config = dict(
    d_shared_expert=0,
    moe_layers=[0, 1, 2, 3, 4, 5, 6, 7, 8, 9, 10, 11],
    vocab_size=2328,
    norm_place='pre',
    rope_theta=23900.0,
    parallel_block=False,
    init_std_down=0.0,
    beta1=0.95,
    weight_decay=0.053,
    schedule='wsd',
    max_seq_len=512,
    train_tokens=258100000,
)
Below are experts of layer 8 (counted from 0) of a mixture-of-experts language model. Rows are named router (the router's row for the expert), gate (a neuron's input weights, with its number), up (a neuron's input weights, with its number) and show model dimensions 64-127. Each number is 128 + 24 x the weight over its row's rms, rounded and kept within 0 to 255.
After each expert's rows: "comes after" lists some tokens at least twice as common just before its tokens as in all text. This comes from a sample of Wikipedia text that the model never trained on. Tokens count by the router's weight.

# expert 89
router [ 77 165 133 160 120 176 142  81 154  94  94 128 148  97  96 136  94  99 135 108  94 152 143 160 109  88 103  97 134 103 132 106 123 114 105 142 146 137  89 142 111 139 148 107 139 130 158 155 122 107 149 125 129  93  89 112 149 166 135  94 129  85 138 145]
gate0 [158 178 117 152 143 147 114 156  89 105  80 128 154 132 137 116 121 127 155 116 110 123 154 107 118 109 145 115 114 159 132 128 137 142 128 139 157 142 117 106  70 126 126 120 104 120  95 122 129 133  90 128 146 107 137 163 112  89 130  89 119 118 134  97]
up0 [116 201 107 148  95  97 152 180 129 132 104 145 141 113 159 106 147 134 104 135 131 142 135 139 105 127 119 119 186 118 106 170 158 149 118 133 136  62 161 116 105 151 125 133 170 127 110 109 187 145 163 132 106 107 107 164 143  95 142 137 122  94 131 137]
gate1 [111 121 168 115  89 115 104 130  93 121 152 138 120 110 109 134 152 112 130 146  92 161 164 162 127 108  92 105 116 168 121  80 122 101 155 144 125 152 153 113 134 110 164 128 153 123 195 104 127  91 133  93 181  79 139 156 131 142 145 102  86 144 133  84]
up1 [ 89 145 140 106 119 165 112 114 147  80 152 145 145 142 164 145  87 138 112 179  75 127 162 108 135 130 142 127 166 135 134 165 137 127 127 161 103  97 149 163 107 161 170 129 156 174 180 142 105  95 113 130 134 118  86 121 121 138 101 113 140 108 101 116]
gate2 [121 160 140  95 161 173 111  93  93 165 122  92  91 155 112 116 129 122  84 119 115 161 146  56 143 108 150 124 106 105 116 127 136 143 119 110 110 164 128 116 108 142 155 132 102  53 161 107 138  92 106  74 122 120 150 148 124 150 110  98 114 127 144 106]
up2 [103 124 145 134 166 148 145 131 135 139 172 125 124 167 102 147 135 114  84  77 142 101  76 114  95  92 136 112 123 147  84 127  82 144 146 100 134 179  98 122 143 137 141 115  95 116 169 106 131 112 120 107 144 166 102 100 120 165 113  95 130  87 151  89]
comes after: " the", " to", " a", " was", " and", "s"

# expert 37
router [108 126 160 107 179 120 161 157 110 125 176 115 122 163 111 100 112 107 133 129 112 119 115 144 109 142 149 153 136  95 137 118 120 166 129 132  97 117 115 152 117 121 126 121  87 114 154 114 164 148 139 160 110 147 174 125 100 120 151 152 138 102  97 130]
gate0 [148 140 136 110 140 193 128 130 133 166 135 139 153 166 128 115 100 134 140  95 110  97 135 121  62 126 129 132 120 157 129 105  98 118  88  84 116 137 111 171 131 147  83  98 139 139 137  79 158 106 128 168 133 148 140 158 142 117 134 158  89 123 147 151]
up0 [187 115 132 130  80 109 124 143 120  85 141  97 166 139 140 112 107 108 160 155 154  97 117 144 128  87 140 170 147  87 140 125 155 127 100 138 122 125 143 112 153 117 170 182 120 148 150 137  91 168 131 155 139 138 141 102 121  98 118 135  83 158 119 153]
gate1 [116 122 152 125 124  96 144 103  96 122 108  93 142 110 115  99 149 100 137  70 125 142 139 123 159 138 162 113 140 117  45 161 127 137  79  71 111 131 144 153 125 153 101 149  98  89 111 100  98 129 124 133 125 120 168 129  94 149  85 136 152 119 125 150]
up1 [132 119 105 137 124 137  91 157 143 127 162 145 126 153 152 148 111 134  89 175 141 139 103 142 122 107  88 154 130 132 164 135 132  82 131 160 125 117 125 103 128  80 144 134 154 164 123 145 128 162 146 118 107 158  58 112 179 113 166 125 123 132 143 146]
gate2 [123 138 144 114  91 151  81 142 107 175 134  81 173 167 155 106 118 126 165 126 128 109 143 151 123 130 132 143 115 124 102 110 143 164 108 118 124 142 106 153 119 124 143 150 115 114 140 104 142 141 116 133 111 119 177 136  96 112 119 127  88  88 127  92]
up2 [132 151  92 159 117 105  97 154 131 127 155 147 112 160 145 109 108 105 142 148 132 106  95  73 139  94 116 138 100 181 124  91 153  99 175 135 131 100 133  85  91 152 171  96 145 115 146 133 158 162 137 130 118 124  86 134 125 140  92 139 119 110 103 146]
comes after: " B", " G", " H", " P", " C", " W"

# expert 20
router [147 150 100 112 128 100 109 100 142 143 151 169 134 110 150 124 153 146 108 156  82 124  98 158 101 113 112 117 154 144 132 137 157 114 137 119 117 172 139 138  83 116  73  90 116 139 122 124 119  94 136 148 121  97 129 114 106 104 164 167 161 148 106 158]
gate0 [134 104 112  83 172 142  74  98 130 166 123 131 163 134 105 113 114 166 111 113  84 117 125 184 102 116 146 125 129 138 132 134 106 164 110  85 127 111 142 143 127 125 126 139 124 113 125 114 119 135 134 117 152  80 127 119 106 142 130 128 124 184  74 128]
up0 [139 184 128 125 178 166 102 117 116 161 165 126 118  89 139 132 150 161 134 121  91 125 125 154 138 135 160 138 139 173 101 144 124 168 109  92 142 109 158 132 143 106 123 125 119 149 132 113 103 112 178 101 126 145 154 137  68 168 131 138 146 110  69 177]
gate1 [159 113  70 149 162 119 115 139  85 163 156 162 134 122 179 128 135 108 122 115 114 160 136 154 103  79 114 131 133 129 138 119 171 113 114 126  86 161  95  79 141 153 127 114 125 103 111 134 105  99 101 116 118 117 133 138  98 106 108 142 112 174 146 110]
up1 [146 140 124 152 132 134  59 170 127 115 122 121 122 153 128 160 170 124 122 117 130 154 134 164 130 126 130 114 132 128 136  91 176 117 157 135 103 127  92 125 167 121  84 128 120  95 101 146 122 147 141 125 103  97  78 111 128 146 113 115  99 154 110 141]
gate2 [146 117 132 120 144 124 113 143 165  98 133 153 139 158 113 127 147 105 118 130  96 129 122 109 130 156 180 108 125  91 144 117 123 178 101 173 143 133 103 127 160  77 132 168  75 139 132 143  99 113 108 154 152 132 187 135 166 164 156 125 153 137 121 159]
up2 [ 93 128 123  96 114 155 154 187  88 164 146 107 148 126 148  89 165 124 110 147 137 116 131 163 148 164 104 101 153 166 141 178 139 111 146 135 130 106 161 145 127 145 113  83 140 104 118 123  71 137 134 142 137 137 115 141 121  85 137 105 114  97  73 120]
comes after: " K", "h", "k", "ak", "ah", "j"

# expert 64
router [139  95 114 105 154 100 152 138 134  94 114 122 116 138 135 134 134  96 103 137 113 123 113 164 138 110 126 128 136  93 141 118 114 163 146 108 125 161 133 160 118  89  94  82  91 105 134  94 148 133 110 154 152 159 111  88 110 175 148 151  90 117 128 126]
gate0 [ 98 147 143 103 139 111 118 139 117 119 113  88 112 146 127 174 131 135 167 148 112 107 134 120  90 144 133 146 103  88 110 157 131 143 101 149 105 124 134 122 129 134  84 127 128 130 191 120 156 117  79 120 141 134 134 113 114 155 139 116  81 107 146 100]
up0 [111 145 139 107 116 132 128  94 120 108 147 130 104  92 122 101 117 111 136 102 109 131 160 131 123 124  83  95 148 137 156 149 113 127  94 152 142 136 168  83 179 130 111  96  95 115 121 107 165 150 130  85  94 150 123 129 136 160 161  96 154 102 115 124]
gate1 [166 109 141  98 153 161 121  91 101  89 117 123 108 136 125 109 123 149 154 124 134 161 130 113 130 129 157 128 147 125 120 158 126 118 136  97 159 140 152  84  94 125  50 122 157 116 145 154  99 129  93 147 158 134  97 151 114 176 113 118 103 129 118 151]
up1 [140 150 110 136 143 130 134 185 116 109 109 100 135  79 139 114 132 132 120 123 175  97 152 100 175 133 174 101 150 134 161  95 118 129 118 140 148 129 129 196 158 167 154 179 141 169 173 131 142 179 142 123 114 123 141 136 134  79 143 147 106 149 117 128]
gate2 [131  94 118 168 148 158 124 181 134 176 127 134  91 142 135 108 111 119 143 170 149 171 134 122 190 111 111 136 145 165  98 101  90 109 118 119 119 120  92 139 109 136  87 142  98 106 132 139 132 124 140 164 148 124 109 128 150 164  99 141 100  96 157 132]
up2 [146 154 127 126 125 124 151 107 133  90 165 127 157 161 145 121 112 104 107 150 121 117  82 132 124 143 156 100 123 170 151 157 126 115 153 125  96 126 111 147 135 116 175 127  69 119 127 185 120 110 161 118 143 120 124 141 127 108 129 154 119 111 114 110]
comes after: " M", " D", " R", " C", " V", " L"

# expert 93
router [185 154 118 150  99 171 145 154 144 110 104 106 107 130 131  89 103 188  93 113 136 111 115 124 146 132 111 121 153 143 160 151 132 135 135  62 121 130 106 136  95 114 144 113 154 154 132 100 155 179 111 116  90 152 109  69  92 103  86 114 146 111 166 114]
gate0 [159  95 131 126 154 126 173 155 152 148 115 114 168 112 139 116 100 149 104 118 119 171 127  89 133 135 144  92  89 151 124 127 100 174 129 141 125 150 149 148 102 147 131 138 116 117 155  96 144 133 157 147 126 131 127 154 157 150 136 154 168 142 115 119]
up0 [132 129 132 142 166  91 140 168 139 124 126 169 109 146 226  84 108 150  94 134 103 140 110 104 117 159 124 108 121 111 150 103 111 132 144 129 131 161 151  96 140 147 122 166 113  98 148 114 111 105 133 112 105 129 142 142 125  96  91 157 122 103 109  94]
gate1 [177 103 177 106  78 123 144 166 103 117 132 142  94 135 115 139 120 154  89 103 164 116 133 125 129 151 160 108 136 120 118 128 120  99 160 140 147 120  97 105 116 137 128 146 142  91 142 138 125 157 132 138 104 113 138 185 119  96  88 115 141 134  72 122]
up1 [ 84 131 111 111 117 172 111 101 124 150 131 115 144 132 152 132 143  76 160 166 121 127 134 128 131 144 125  83  94 112 105  72  92 127 140 128  94 124 115 142 144 167 142 120 146 122 176 100 175 127 139 116 100 117 132 131 121 166 121 115 155  88 157  85]
gate2 [ 95 127 101 121 103 146 171 129 121 133  97 102  82 120 108 142  96 119 108 133 136 123 164 121 133 118 115 143  88 146 131 150 122 136 124 141 125  96 103 120 171 164 134  82 129 146 120 117 176 140 131 122 135 118 115 127 130 129  85 129 118 105 132  89]
up2 [119 126 112 140 123 137 161 132 150 168 158  98 155 150  86 145 174 134 137 113 170 152 139  95 100 119 170 118 152 130 107 126 152 120 115 127 140  97 129 155 128 135 160  47 126 133 111 119 156 154  99 125 125 118 127 139 116  77 122 128 117 155 136 133]
comes after: "\n", "i", "an", "on", " All", " Al"

# expert 21
router [154 113  85  95 154 108 160 118 155 124 121 163  93 120 145 139 178 104 101 100 155 124 136 163 138 135 129 157 145  97  98 116 141 152 121  97 137 146 137 151 114 108  80  85  88  71 130 103 158 105 117 162 120 115 101 104 152 105 164 147 151  93 128 138]
gate0 [101 122  94  65 129 128 144 136 115 111 109 122 129 140 150 126 159 106  92 150  99 156 141 114 136 108  72 175  89 134 124 165 139 170 132 138 105 118 174 130  99 120  87  93 132  93 147 184 109 138  93 115 136 138 117 145 152  92 162 141  79 150 130 118]
up0 [150 149 137  93 119 161 122 125 144 114 141 149 126 143 165 131 155 102 125 107 110 140 151 172  76 109 123 109 145 146 161 175 158 120 134 134 149 100 122 163 120 114 130 138  46 135  93 138 157 182 121 148 135 148 151 139 130 154 132 160 135 121 152 122]
gate1 [114 117 132 111 168 164 147 158  92  83 142 135 133 115 117 139 166 124 110 122 165 136 101 145 154 143 190 165 119  94 118 143 131 128 119 116 166 162 121 124 126 101 119 113 156 102 138 132 124 148  78 106 152 113 101 122 172 141 148 101 153 105 174 135]
up1 [122  99 145 138 185 120 154 162 125  95 118 125  94 101 173 156 110 146  77 142 163 123 169 128 122 124  77 117 136 153 125 100 182 105 160 125 128 160 121 167 110  99 154 149 165 142 108  99 157 121 140 129 114 172 111 135 149  91 146 131 143 147 123  95]
gate2 [ 97 143 131 148 101 132 149 133 137  80  97 124 126 130 108 140 121 125 102 102 114 137  92 126 165 128 131 117 112 126 133  84  87 168 130  93 112  99 138 174 113  52 111 119 134 139 140 121  97 104 143 153 107 128 162 102 116 143 127 152  83 132  83 131]
up2 [128 130  85  87 136 112 128 106 112 140 162 154 113  93 145 103 126 136 124 135 152 140 111 133 129  92 139  81 141 119 119 145 102  80 137 113 170 133 142  94 130 146 136 177 164 181  96 119 149 132 121 174 152 134 111 179 110  97 105 114 113  89 148 123]
comes after: " R", " V", " D", " M", " N", " S"

# expert 69
router [100 134 159 134 118 115 167 138 103 111 116 149 116 151 131  81  98 159  90 110 109 131 134 117 107 128 156 146 140 114 144 100 115 125 107 149 170 159 143 126 151 131 160 146 153 143 151 134 137 143 134 127 137 138 121 100  75 128 150  85 112 107  95 147]
gate0 [142 127 122 122 130 124 171 101 149 117 162 164 101 134 163 118 131 132 124  89  71 143 134 142 100 136 124 100 114 116 118 146 161  92 131 141 123 102 126 158 156 126 159 152 137 149 171 132 105 123  83  82 138 132 133 108 114 110 125  79 120 134 168 128]
up0 [184  74 144 146 128 121 109 121  80 126 118 105 146 110 120 117 153 142 118 121 157 117 136 175 131 130  99 136 148 145 164 140 133 133 144 157 135 127 154 130 110 138 163  79  97 130 133 128 104  89 146 129 127 172 156 150 129  83 139 141 144 107 117 149]
gate1 [ 49 119 135 137 127 144 130 109 139 140 117  85 109 123 120 135 131 177  79 127 149 124 150 151 121 120 161 136 149  77 127 137 167  99 110 154 138 143 159 149 149 127 137 171 128 123 124 122 129 117 121 124 142 137 130 126 120 177 159 138 133 159 127 167]
up1 [ 91  53 153 150 156 154 144 137 147 137 134 123 157 135 131 160 116 151 132 144 176 157 103 104 126 137 146 178 142 122 160 113 157 149 103 132 162 120 145 115 111 102 144 128 143  88 106 124  81 143 101 119  95 184 131  78 119 125 125 122 118  72 109 142]
gate2 [ 76 131 121 121 148  89 152 125  96 148 137 156 152 135 105 127 161 146 135 108  69 169 110 145 166 110 135 124 147 130 102 110  92 151 125 116 109 132 155 114 103 158 150 113 134  89 107  91 147 102 116  66 136  95 100 157 173 140 140 160  74 136 113 147]
up2 [ 91 139 124 107 145  84 179 135  88 175 115 157 144 159 134 130 126 121 129 163  84 162 109 153 164 117 122 143 113 140 125 120  88 150 120 120 131  97 129 130 109 175 147 107 115  94 127  85 143 110 129  57 140 114  92 169 150 123 169 148  70 127 110 141]
comes after: " the", " in", " to", " was", " of", " a"

# expert 18
router [161 122 144 109 121  88 115 157 141  90 131 142  70 164 115 103 143  91 126 108 146 144  88 163 140 120 173 120 145 106 155 135  98 137 109 133 153 147 117  97 124 111 120 139 115 119 180 142 156 115  98 134 106 115 103  95 123 152 132 132 111 150 115 123]
gate0 [ 91 136 132 108 132 101 119 121 131 123 146 142  74 150 101 117 116  91  97 154 117 170  78 102 143 110 126 100 106 149  94 124 130 100  96 106 102  95 107 106 132 126 143 100 133 144 175 114 113 120 118 123 165 146  83  79 123 153 144 160 107 141 117 118]
up0 [156 144 101  82 137 139  73 117 122 154 135 137 128 164 145 149 107 133 127 134  95 157 103 128 128 112 132 120  85  99 110  87 108 134 112 162 118 137  91 125 138 117 117 132 147 144 155 112 139 121 121 111 142 125  90 123 162 114 154 155 134 151  76 130]
gate1 [137  97 135 133 125 186 119 116 114 114 156 124 120 154 119  80 114  92 100 108 154 125 103 139 144  82 176 138 125 131 102 113 123 120 162 116 152 152  95 136 165 141 156 113 126 160 156 107 167 105 134 112 136 153 106 122 119 130 115 149 127 112 157 104]
up1 [101 153 158 120 130 152  84 152 132 129 151 107 131 168 150  84 128 109 121 119 190 137 117 112 154  99 153 130 128  87 140 132 114 148 158 142 140 117  87 132 172 132 166 124 147 152  87 138 153 114 129 130 112 136  86 155 138 132  73 155 108 151 168  84]
gate2 [138 149 123 121 131 133 128 130  97 145 132 155  95 181 118 137 159 142 129 113 126 140 135 129 124  93 174 148 118 102  85 137 149 138 123 138 128 111  79 117 117 138 187 130 171 161 134 126 138  98 123 113 144 122 119 190 147 142 119  96  89 161  80 128]
up2 [129 140 151 147  75 117 134 156 128 170 153 173 130 185 107 129 174 142 158 155 134 125  87 160 107 102 179 165  96 102 116 111  98 103 121  94 172 110 139 167 148 161 114 153 133 138 153 130 117 127 133 109 209 122 140 143 131 166  90 165  98 163  93 119]
comes after: "-", " C", " In", " A", " in", "==="

# expert 79
router [117  92 149 173 182 114 161 123  91 119 137 108 126  82 153 144 128 103 101 119 101 127 123 123 166 145 147 129 134 128 104 157 107 128 130 116 182 112 140  98 122  99 151 137 115 130 109 111 115 104 120 119 125 118 160 118 111 103 136 120 102 121  84 137]
gate0 [116 163 150 142 145  73 167 105 120 125 160 135 127 124 173 136 153 130 103 113 150 150 156 126 135  80 139 109 117 108 144 130 113 132  80 102 107 175 144 103 135 102 142  95 141 140 112 161  88 117 121 139 129 167 126 141 135 115  88 143 142 125 135  94]
up0 [127 165 147 112 140  79 193 137 140 152 140 133 127 116 130 134 144 116 125  89 121 122 143 154 113 119 114 125 106 142 134 144 139 122 135  89 119 128 152 103 112 124 121 124 115 138 122 153  97 155 123 117 114 168 111 165 136 146  95 121 103 110 117 117]
gate1 [158 131 142 140 185  89 144  94 128 156 138 160 130 152 141 129 109  99 142  93 142 176 128 138  96 137 158 109  72 121 123 113 106 115  97 167 146 127  85 153 146 116 120 122 115 137  97 128  97 156 155 108 122 168 126 134 130 150 104 129 110 132 138 150]
up1 [122 131 126  76 100 138 109 147 128 143 123 126  97  89 143  80 129  91  92 131  88 146 144 126 179  77 124 140 155 102 143 128 131 110  77 115 113 122 144 130 134 156 154 168  79 158 144 109  89  92 140 146 113 118 144 132 137 121 140 145 148 154 136  85]
gate2 [129 134 161 182 108 134 147 101 122 124 122 107 132 106 101 126 113 130 122 109 110 142 164 171 150 131 131 111 104 104 105 108 125 162 120  77 147  97 167 177 113 117 125 140 134 108 161 145 130 132 125 109 132 156 149 144 133 153 155 159  98 155 139 130]
up2 [112 124 130  83 161 168 114 166 159 137 128 109 139 123 150 119 108 163 144 133 136 147 122 103 128 139 155 137 107 121 175  82 120 131 101 141 137 122 149 105 150 116 179 139 107  77 158 128 137 115 129 139 151 129  75 120 102 102 149 105 107 124 151  69]
comes after: " W", " w", " St", "w", " L", " Sp"

# expert 13
router [107 172 135 106 125 124 132 106 138 144 144 102 146 106 119 146 128 148 127 113 129 149 104 159 122 136 115 122 146 144 132 168  70 170 139 132 152 137  78  88 147 133 102 120 149 162 142 109 133 116 152  95 115 133 112 110  91 128  92 106 136  97 113 113]
gate0 [132 141 114 154 134  90 155 153 146 106 148 115 144 143 128 104 119 114 155 107 170 152  81 133  68 137 140 141 107 123 134 145 105 125 122 151 104 136 148 132 146 138  54 160 109 130 135 143 131 148 124 141 139 139 134 179 166 136 107 121 137 136 139 132]
up0 [132 138 115 147 129  93 132 163 169 144 148 103 137 129 141 144 153 122 144  77 144 153  80 136 124 120 126 147  95 112 148 149 100 117 106 158 127 134 138 124 111 152  55 128  98 140 131 124 100 136 115 145 155 165 122 162 195 131 129 119 141  97 171  99]
gate1 [ 75 117 150 121 150 107  98 114 138 203 166 110 119 115 139 153 153 158 113 123 120 104 137 164 131 111 150 106 121 149  97 125 115 103 120  89 150 109  97  98 115 157 110 137 120 121  99 113 137  81 120 148 198 121 164 159 111 118 164 112 138 158 110 145]
up1 [167 105 137 112 142 137 148 117 103  86  87 139 109 109 135 105 141 145 142 102 134 154 163 137 163 165 120 133 148 114 193 125 160 130 148 154  70 147 112 151 144 119 106 127 146 134 154 123 114 139 129 145  74 121 140 119 143 128 164 138 120 144 112 140]
gate2 [137 133 100  93 114 142 119 131  75 159 149 110 137  92 133 107 135 126 106 110 135 111 171 180 120 127 119 137 125 121 110 131 143 164 139 139 126 106 141 135 103 129 130  77 154 135 120 121 147 121 165  94 115 141 136 113 126 136 140 127 141 114 172 106]
up2 [135 130 100 125 149 129 144 170  77 143 131 116 121  88 125 140 137  98  95 108 141 118 148 159 135  98  98 134 114 134 124 131 106 178 107 154 130  96 119 159 122 146 120 108 180 118 118 126 153 131 170 121 140 147 166 101 146 128 129 111 156  97 161 136]
comes after: " to", " the", " and", " s", " S", " in"

# expert 10
router [167 162  89 137  98 151 124 143 154 123 142  96 113  98 143 143 121  98 134 107 143 125  94 129 150 143 103 159 147 136 101 115 155 112 126 114 157 129 129 101 149 157 169 149  87  91 153  97 101 156 175 134 117 121 120 152 104 141 102 140 152 113 123 169]
gate0 [119 141 139 173  72 117 126 132 191 129  99 132 150 144 121 113  86 124 152 168 113 114 108 107 173 141 139 133 121 132 161  86 164 132 154 132 124 128 109 169 159  77 126 106 128 136 151 144 155 140 140  77 162  90 153 122 109 136 145 168 103 101 132 155]
up0 [120 114 137 129 206 138 106 134  89 135 118  98  89 148 126 132 130 124 111 111 157  97 127 102  95 154  99  89 132 118 111 112 122 113 108 142 124 128 110  81 145 109 172 133 148 159  72 160 150 114  79 143 133 149 116 114 159 110 167 101 161 161 160 133]
gate1 [117 140 139 108 118  78 139 168 128  91 180 109 148 128 105  82 150 124 147 143  90 145 145 130  63 124 111 136 154 112 112 124 147 135 104 136 149 110 139 129 125 153  98 108 154 129  92  93  94 118 116 142 139 173 108 126 114 110 124 143 144 129 137 148]
up1 [132 110 112 164 148 169  86  96 116 144 112 157 142 127 156 159 135 149 140 142 179 142 109  98 169 105 114  98 155 144 171 119  85 135 157 173 116 153 118 133 127  93 138 129 104  82 111 133 123 163 120 127 100 133 136 131 128 157 104 104 111 162 153  76]
gate2 [140 139 123  93 126 118 153 136 137 117 133 118 140 147 164 133 134 125  73 151 134 159 125 119 120 147 137 178 143 114 149 123 136 146 147 130 136 149  89  76 176 107 150 116  86 116 140 154 109  95 122 160 138 140 148  80  95 137 132 174 128 160 139 131]
up2 [140 135 112 151 101 177 107 138 118 120 122  99 104 134 102 132 138 153 128 146  85 167 102 129 159 177 124 148 117 134 164 189 119 127 110 128 113 171 136 109 115 130 146 102 144 124 119 118 154 117  98 137 111 127  92 199 171  85 131 165 123 141 117 107]
comes after: " |", "\n", ".", ")", "==", " ="

# expert 77
router [160 120 114  64 104  93 160 132 141 125 106 121  89 114 152 110 131 122 100 127 141 109 152 155 123 158 150 129  98 115 165  93  88 142 155  82 110 115 109 125 123 131 112 121  89  87 166 139 137  94 141 143 137 151  88  98 143 129 131 114 153 132 130  86]
gate0 [131 143 152 112  58 141 173 125 121  96 128 112 152 124 111 138 106  89 104 137 123 172 138 113 130 144 128 115 144 130 104 109 116 108 145 162 141 174 124 172 157 107  99 117  55 119 133 148 118  96 126 150 160 151 144 157  76 131 159 100 152  84 125 129]
up0 [113 122 117 142 167 147  66 167  98 164 121 153 136 147 130 117 155 111 139 116 126 120 154 107 172 130 124 113 136 143 114 119 121 107  84 130 121 115 151 102 112 122 107 131 140 124 143 127 148 167 159 148 145 133  99  99 181 165 128 190 155 130 144 118]
gate1 [165 115  87 122 143 162 132 148 124 100 107 116  90 134 101 131 157 156 123 128 142 171  96 139 147  93 113 169 131 120 146 141 138 141 153 163 122 141 157 123 104 109 148 128 122 132 124  88 116 139 132  97 126 159 150 177 139  93 151 139 111 174 143 126]
up1 [117 171 127 145 141 143 122 126 102 165 164 146 108 117 159 129 102 128 139 154  88  86 147 111 131 153 140  97 164 102 117 116 153 113 124 147 147 122 146 101 115 104 143 141  82 128 144 166 123 122  97 155 147 121  96  98 131 146  97 144 142  61 146 121]
gate2 [129 101 119 152 133 136 127 116 109 102 161 117  81 154 148  99 124 151  93 138 112 147 147 105 136 150 148 124 117 111 153  63  87 128 109 105 132 115 146 191 110 145 146 133 154 103 166 130 114 139 113 156  98 136 113 126 136 129 155 111 122 120 144 127]
up2 [108 131 153 165 142 102 110 144 155 121 129 154  83 120 131 124 178 134  87 115 140 148 113 136 122 125 110  94 128  81  86  84 140 135 135 131 120 134 150 105 145  92 133 129 142  91 124 121 136 135 156 142  68 158 109 120 143 161 127 110 133 145 135 121]
comes after: "-", " a", " the", " and", " \"", " house"

# expert 82
router [138  91 145 151 162 105 127 137 149 159  93 103 137 160  98 115 157  89 144 122 144 145 138 108 110 109 112 130 115 130 138 155  99 118  93 160 130 128 116 144 113 122  74 121 130 116 137 129 133  91 112 128 134 171 121 158 157 106 135 144  78 169  98 100]
gate0 [117 140 160 140  98 142 102 117 105 160  88 123 133 136 139 139 170 154 172  84 153 107  68 103  77  95 147 144 112 119 138 117 127 178 121 122 104 151 155 129 162 133  76 160 125 103 140 140 166 158 122 109 148 161 171 109 134 112 172 140  95 163 138  96]
up0 [120 155 113 167 137 139 136  99 130 102 126 159 171 143 162 132 108 124 115 130  93 106 123 120 126 120  76 109 175  97 142 128 129  95 143 161  99 133 161 112 144 147 156  72  98 165 102  85 122 108 100 150  94  87 109 113 116 163 103  74 110 159 110 164]
gate1 [109 103 135 140 141 184 147 107 127  90 150 139  96 113 105 153 125 148 134  81 136 167 135 128 129 123 138 150 113 114 159 128 150 138 167 136 126 111 129 151  97 101 127 133 149 154 135 134 134 133 149 161 131 114 101 127 108  94 142  98 125 127 136 130]
up1 [132 136 110 124 124 111 118 165 154 125 151 146 153 169 122 123 126 131 151 136  95 109 105 125 146 134 105 111 132 140  98 128 134 133 124 117 105 168 126 149 104 166 135 135 117 113 133 108 131  99  92  53 142 160 139 134 162 126 153 159  98 122 144 138]
gate2 [148 141 107 142 116 120 130 139 129 127 115 107 150 121 110 132 164 113 136 137 173 115 119 124  84 142 127 120  98 103 138 130 111 130 105 148 161 133 142 155 139 126 101  82 168 118  76 178 128 138 162 115 131 114 101 171 137 180 179 106 105 129 169 143]
up2 [124 147  88 116 116 110  94 193 120 143 111 148 111 122 141 171 119 138 132 135 161 127 162 135 106 185 110 133 126 107 165 138 104 132 118 135 168 140 169 142 108 136  82  92 101 106 114 138 138 129 149 145 124 109 137 145 141 150  79 140  87 195 162 155]
comes after: " c", " h", " m", " t", " s", " g"

# expert 81
router [125 135 146 124 137 122 111 155 142 130 112 143 152 110 131 145 127  70 132 157 107 137 114 155 139 169 156 136 125 126 112 141 106 123 125 109 111 124 140 133 122 103 155 120 107 116 188 113 145 173 136 129 125 184 107 119 131 100 106 125 120  72 109 188]
gate0 [ 81 105 104 135 160  76 132 121 163 184 121 139 177 137 103 136 113 142 113 138 138 102 101 140 105 134 135 150 150 120 178 147 151  90 119 120 127  93 154 122 117  73  86 180 178 163 111 115 119 112 166 116 113 160 106 138 163 151 128 100 104 156 173 129]
up0 [ 97 121 137 104 137 120 131 122 147 215 122 141 141 128 137 129 132 170 101 143 168 144 125 118 151 107 158 118 145 130 150 128 111 113 134 134 118  97 118 100  93 121 100 106 145 139 126 134 156 150 156 107  91 146 148 101 120 100 110 136  94 171 131 119]
gate1 [114 151 130  91 145 119 138 101 111 122 120 122  98  82  99 137 127 126 178 125 119 117 140 111 162 118 163 148 135 163 168 112 172 194 141 149 153 148 147 133 102 100 131 146 132  96 139 190 141 136  97 103 111 124 127 129 155 155 106 136 118 102 167 139]
up1 [131 143 129  96 131 136 103 141 152 131 100  82  94 156 124 135 150 135 110 131  98 133 100 144  89 133 157 119 120 114 114 164  72  79 130 181 133 147 113 119 157 178 140 137 138  94 137 145 113 144 149 135 123 119 140 112 136  89 111  94 132 150 154 130]
gate2 [118 133 149 112 144 123 124  92 123 110 144 153 153 119 165 133 143 116 140 134 109 131 141 106 125 164 103 147 141 155 116 115 101 156 129  88 109 110 161 160 155  93 134  73 187 152 127 115 131 161 136 131 161 149 115 134 131 205 156 138 110 146 118 141]
up2 [184 139 117 111 121 120 131 131 150 139 129  81  80 157 121 138 117 105 145 130 139 179 100 153 144  98 153 125 132 110 159 134 163 101 109 175 118 130 116 172 122 140 155 130 124 111 130 117  94 121 119 131  86  77 125 139 126 124 120 192 124 130 158 137]
comes after: " ", "1", " S", " W", "2", "S"